{"d_model": 256, "experts_per_token": 3, "moe_layers": [2, 3, 4, 5, 6, 7], "routed_scale": 1.0, "n_kv_head": 4, "norm": "rmsnorm", "norm_eps": 1e-06, "positions": "learned", "qk_norm": false, "tie_embeddings": false, "init": "normal", "init_std_down": 0.00782, "beta1": 0.95, "schedule": "wsd", "decay_fraction": 0.732}
Below are experts of layer 3 (counted from 0) of a mixture-of-experts language model. Rows are named router (the router's row for the expert), up (a neuron's input weights, with its number), down (a neuron's output weights, with its number) and show model dimensions 0-63. Each number is 128 + 24 x the weight over its row's rms, rounded and kept within 0 to 255. Numbers have three digits each.
Before each expert's rows: "mostly gets" lists some tokens that are sent to it at least half of the time; "comes before" lists some tokens at least twice as common just after its tokens as in all text. This comes from a sample of Wikipedia text that the model never trained on. Tokens count by the router's weight.

# expert 183
mostly gets: "competed ", "ranked ", "graduated ", "winner ", "basketball ", "coach"
comes before: "in ", "to ", "for ", "at ", "of ", "on "
router:114123118121129121102145154116108154121088132159117139104123127145119164139088136128077107153103112119133120146097123118192143140151125151130133156161129137116159144151124112106130163150128140
up0:145134113147114063091096137116114160129155113138105136128130051143078115094124152137099142128134129144117136110160126172130116127146125123082162115125116133132107109091167151110136162157160167
down0:158124087078141128131163122119096101048142117154188136116135173147129121127155110159176117127116131093183150130169145156143121133132158108110154130140122064152116089109133130106110114126147148

# expert 169
mostly gets: "India", "ino", "ara", "ala", "ji", "aka"
comes before: ", ", "\n", "'", "i ", ". ", "\" "
router:119123101080151099144142091140089134101133123114107148093130146134119144078145110103132100150161117116160116107107151145144110121186076155125114139108159133151128103111125137106150142113146139
up0:110152121154110094102119081082137124131109102163142181096109101132171128114144150133148132112146140168059095093161175139139143107139131107094096126111161087119164093093111156107127152093140110
down0:140095172113153123140177077135099131130176146148161150153087132113110144078118098105134091095124118157128144149098139169135125155097101169150109077152129118110150121109127092128123144136109136

# expert 31
mostly gets: "Born", "Location", "Died", "chronology", "GK ", "zone"
comes before: ": ", "==", " ", "information", "@ ", "List "
router:135135133126120109124167124115144154084111124153139128087160091115138136146107127129126093146145126141118083134108136160155107160160124125129099162128185120174153127145155137140150164141149163
up0:142106128107163126099097118129149132133108135103125123126146110169118092107115152126159099135061105129155148158093091116129126157112145108122150106128151085128160151107145128156151142147144125
down0:119117091143150132139119184109163134114111129147124122138085117155146139116116088110116109169136137090107100126145140144095135087146116111124121101162056121163120104078104122144092173176142158

# expert 26
mostly gets: "ated ", "ed ", "ted ", "built ", "established ", "published "
comes before: "by ", "in ", "to ", "the ", "that ", "on "
router:076130121104119113100180108099096113119102130146102136139134111159132141143105118140089093160123146119127128120109122119162128132134109125136122148123144105126171109134139122117146137125127145
up0:094155163179155114120120162126099158144135137115154100128128111108126142118114128097113146123162122136124136134153123109125136140121112158143157191133104093121104145111127118108122125133125168
down0:095126129157115163132128085141139131127107129152121135150117175135114133170106131150135138120097142103152127119110150118110167118160151088144086167132099083115173119109146152105101160143133108

# expert 48
mostly gets: "on ", "over ", "along ", "during ", "across ", "upon "
comes before: "the ", "a ", "his ", "with ", "loan ", "their "
router:153115110095113119116154110138101163088105108148139169098087108134111159091115132149147089149153113153118135133102145111153130147124100156141138115132130115159171141123137149100166158133141171
up0:130109108078168113165174102122074139123059124156145148127108106134089147086116113116149088135111136145135143109110149147123096137111053135125128125077130127170181115078109140112143156097120132
down0:070129114117180140148105139146137140170157155105143137145140119102203090104130117109141123173129130123091109111081156189114115106109130098080134171128153136168111131109108128140144165096115080

# expert 10
mostly gets: "\"", "====", "===", "“", "'", ")==="
comes before: "s ", "\n", "\n\n", "t ", "The ", "s"
router:137091141084148094110150099111096153107098145184122174070114099144114164105143125120133099142151141145129141147094136135153112151135118121160131135124170118144135117118123188054145161117142171
up0:173112141119127104179115106145139140120094140160105181082143156115143153109130103170132126138191128112118110179159108097115107132127101152113115151096144130144107127122121160107115114129109137
down0:167136119108136158137123205153148135120150123131117108158127081139109104149131138145115129163105134120131124114117145085150111076178096117111135140162122088130128135139130135121125134174127182

# expert 115
mostly gets: "mathematic", "politician ", "politician", "Cath", "journalist", "Jr"
comes before: ", ", ") ", ")", "born ", "–", "."
router:131121157100142116140183114121109115095106115127114160125124128112119142115149149127135084152124140114126157111129138106120146131206102151146142146125138123150153122143126140103148133146117186
up0:078160120114168120139144119142131132067093109146100101135097131158148118157130090107135119129102129149112130116128154172136119169128155110161135085107157127129133090093121114136145122177141165
down0:087132098143131070096143110147101141093118129184164127143163152128042084119122128129109088154118131168130099166112109110178148164113150154142107157083146119115140125134095120154122176123115109

# expert 114
mostly gets: "first ", "fourth ", "fifth ", "9 ", "5 ", "third "
comes before: "| ", "|", "(", "and ", "– ", "to "
router:111123145074102127147158132140120139088130127120125149123121140135093123087110136141080114145138112134133121157120159131140103145129099120127112169109148068178168149112141167108131141147136165
up0:106130128105170130128124140106187097113120131111142120100144109162101121114075129135149157119117128100114160090117116121109133104132137141134140141136102148120199134145068150113109154100116177
down0:101103116174180092107130120163126155144169153119117142160158158149137116139111127155133153140140122130125135135091140143126141157136121127137084121146094183109139177099107119113107190124162138

# expert 159
mostly gets: "also", "Personal ", "See ", "Title ", "listing", "Event "
comes before: "==", " ", "\n", "also", "===", "Title "
router:121153099119133107142120121142115179080112133134136136109128133146139131101125137131125084121120132144142122129117142109140126119179128117126138161128188105120140125111182145101155146140129151
up0:103123124151148158110127132163115158146153123109137170138118155141112131134125152141137123157106130147096091089112172143130157102119144141107119138091158129159146130122106121118121148111104153
down0:165149102154144121115120115134110091148160127088142125113132108139133136158158171171116122148096139106133079104175137094149108166138135170139140072122088073151139120175111150120101127145111125

# expert 8
mostly gets: "B ", "P ", "O ", "M ", "R ", "C "
comes before: "| ", "(", "and ", "in ", "|", "was "
router:130127118088131127138172139146100134112127125170090150052125112138124113137141124125095119171152128116113088119112166161161111146138135103100113142152157104152117116123129141122150147125141132
up0:071133155111114147128135115119147103146115147126126133157099147083147142140106119092137112135139141136143098120135115114128107103169091142149141142083112122161155092159126148112145139089118119
down0:139153119108082127169107092083110128100155138107085135154115087158146136138152147132105105123111133151110114129139158089107098113130112148108092153109118125123129117103141127138128129130149133

# expert 37
mostly gets: "York ", "Brown ", "Washington ", "Hall ", "Smith ", "ford "
comes before: "| ", "(", "and ", "was ", "in ", "County "
router:141105136112171123127162092148083176105122131165102152083104134151137132114114125146131101156133110124145109118106145137176085142125115134155136160152160122135122138065138138117156138118100156
up0:135132119152139102129138142169135102123150126130095172127101175161068161131118138152084122135165129143106107120126126168151147100121132102089122152139150136143090090112099124107136114190114083
down0:101131120125116163144117153091111115076106153126135133156126095102138075120139110128189141106112137129137156125145123128115047147142126142171140074137152130101189183113170143127150103102118136

# expert 47
mostly gets: "ual", "ces", "iment", "tive", "Results", "sion"
comes before: ", ", ". ", ": ", ".", "==", "ation "
router:106125112147104130106158105107107137102109120198106145126150103138152153145088134133090094160123100129126124104145135117157123171171148151132138138157133141132101119111127141078152142145148163
up0:100102132110114180112158105114154149141133118101121155137130105138106112096099130133105095151109129101076089119090117135166148148101133120145146119175098125152149167120159118135145145106135169
down0:190138098112107139155127113090187114136120138142137123131182135123137146113088154111143127125144115163125113194150151147107132075117064137137160119144133105104089116103118144141104133145151104

# expert 172
mostly gets: "hab", "crip", "ş", "thu", "mos", "scrip"
comes before: ", ", "a", "i ", ". ", "t ", "i"
router:116115085080110109146166095129091134103119149161126172137122105120102136095092118134118100172157116130131141154099142125154127126175103122175119130117141147157166148108131131138164163115118151
up0:124132095122090168091111113169098107120137137188112108136132116182141122124108116114103060147157119137138141133131125144136151153103135083087136090113153146134126167124144115132133159140098140
down0:119146124155145169118130090076161175118152114136105123155118093122147113120105114138155138158118125143150133155156150134129141144175142156125147152139146139169115097170131158111126113103180111

# expert 67
mostly gets: "In ", "On ", "At ", "During ", "born ", "in "
comes before: "the ", "201", "200", "199", "a ", "198"
router:127131125114124134102140131126111140092103108150118140129119145129140115124104178146120085148135139133139098127149108104164128175150128154124126185112184067134123129117133132114145120163137162
up0:139148118122167106112061130106112102117130123139127086094113159091113166119096112139143123141136148115189148123155120155107121107131116124127176096120120105132099096138148122115139133145132152
down0:099127107119129124168143080149173123164130124120108156119096156132129118114107124120142115114133133133113125110134177094099129142085117103136098060157134156135147148141147164112106146144114122

# expert 185
mostly gets: "Ret ", "0 ", "ENG ", "1 ", "10 ", "12 "
comes before: "| ", "|", "km ", "July ", "June ", "May "
router:132121095109138118112164142111131150122120138136124138118131145130135146111123133122103109136128144129147108139099169140154126136129075138148117138141137126136168135114107150084186171126145154
up0:103113109111155130134127163126117151073113131131096150075156110128156146122117115118126104164140132132130155124120123108164124121165126132146157130163174088139125118112151118089130146128123188
down0:112106123120115130100108171108138095138117130156095148138147162109101103130150172104163132123159126128125100078123130139110130128113150165123166117086121137134146134118117143121135189135136187

# expert 106
mostly gets: "9", "7", "8", "4", "6", "5"
comes before: ".", ", ", "–", ",", ") ", ")"
router:127130129093142152108142117118143158105130124116109150094131157114148130119121127136103102143140134128115109143124153111166107128210108168130113175151164107161131113113128118057155150133141148
up0:137125150122108102139148136140131104101146139151163222134140099123147157121122111155136165131156109172113147123134131138154121151170184118122136131109106098133075155132175147102106123098147104
down0:132133088065119142179130116129134120123109127137131117127104142084142140130108099101122150123113127082095131118166140132123082134119109132177138095150126164140094148171130130128158086122147121

# expert 68
mostly gets: "would ", "to ", "against ", "into ", "could ", "will "
comes before: "the ", "be ", "have ", "a ", "not ", "make "
router:161138131137113148110171128126123156096103142156139139102109133137168133148131125152119110175114124149118108098146114095154123129175095166102104142127180077122141118127095120092147142149133121
up0:145099115137130107140148127143116095123145123127161188133125150083172146108132114150130135095173101128054098113126131133149127127122121148189096101109103142126150135130142129104086137131133116
down0:159122138164141124108158092103131115121161125157176111145056126152107109091134134111119139087090134121134125142085095163125199172129147111100128121140136121104126113148094115136116150135125120

# expert 3
mostly gets: "6 ", "5 ", "4 ", "3 ", "7 ", "9 "
comes before: "| ", "|", "(", "– ", "/ ", "ft "
router:115117121139128123100121151106081131103127122138136146119133121133159167120133139164091088159187122120127104150109148098135128128145103105119120183105140124159144148117120123093144138104153147
up0:118109140132175100182131131074090103143101136151130163127122128143176138144119121135135089155178132127129114101152119148112114130136113105132148114095136137166103124135143126116084134135135150
down0:136116116104134163111138117081106130093150124153122157121092154108070107101132141123173143086133130134096124151134148144170123122153144148135096153125119104139110125099136114144105125114133128

# expert 23
mostly gets: "its ", "from ", "across ", "their ", "Its ", "throughout "
comes before: "the ", "a ", "his ", "200", "201", "199"
router:106147092132122125065142137127135151129107132137110160097121140116130150133123173159109122142137146137148116154149120107195137134145116183131106204170193093155163133126139149096162129153142118
up0:114130137094145129158118078160115117119073128115104141137127167163089092107105095144155152105131117110154133139120102119112137098122053088133173095142127127129118127088141156126148125123112137
down0:090131116124104179143138101104097103102143135139131108125141156083145155179112138119154110079140129185162137130149146127119097121171117098141167108111140149138110116125137120130145095128130153

# expert 174
mostly gets: "'", "’", "}{"
comes before: "s ", "0 ", " ", "\n", "1", "0"
router:142107094062189139153168117126152104112095136147154148062100116106098163109128129157131105131142130147131125156079145126158122140156093154155110137168144137146156120121110178118152138120122142
up0:123130137148116154118137134133146222114103106124118126132149157141159094148151147149125146162114143131137118128158117150129139074132143153123122153182161072116115124136111145130138121152128116
down0:085117154123148070137153074140068096104122130175111087141150095144143161108133105082114145129140136167129141118101119161180118196124148094147137098123163156136114058115137098130111159085126098

# expert 73
mostly gets: "led ", "worked ", "moved ", "joined ", "married ", "attended "
comes before: "to ", "the ", "in ", "by ", "a ", "his "
router:120130098123119153126152114139130154087139145138125206110156174142146158106092136142124121138116135099136073108092097134166110104151105156119100157158130129140150137117172124097131142116105147
up0:138116162099129129135196125108128085137138111120123134112158141120116164123082081124150104105143136110102122149068122156104143132133106114170125087146141144144093125140143141128142134081152188
down0:188132123092179108128067128137168082153151142142140101130135072114127141112163145145107136152162112138089126115157087093108114141110123130155129137127116100124127128107105104150140120126125160

# expert 77
mostly gets: "could ", "must ", "may ", "can ", "should ", "cannot "
comes before: "be ", "the ", "a ", "to ", "not ", "have "
router:144144096092140130086171153101118156108132139123112124077110124145156143116119131104088108177142151079136117134136161117179089147156076184134100141105151125133149102118122132109158152148141145
up0:110152156104161117132108114111166118134099138110140132149154159094134171105115143115157121134123145075146112151126109121144142091143102175153135110119157136152158094075112134125138126116115124
down0:138116157169138175139122115111111127125134137089124107153098120107123127123123182098109148089136129124161116111121157127141142129120138133105156079160111135115141191147136098100137138100113109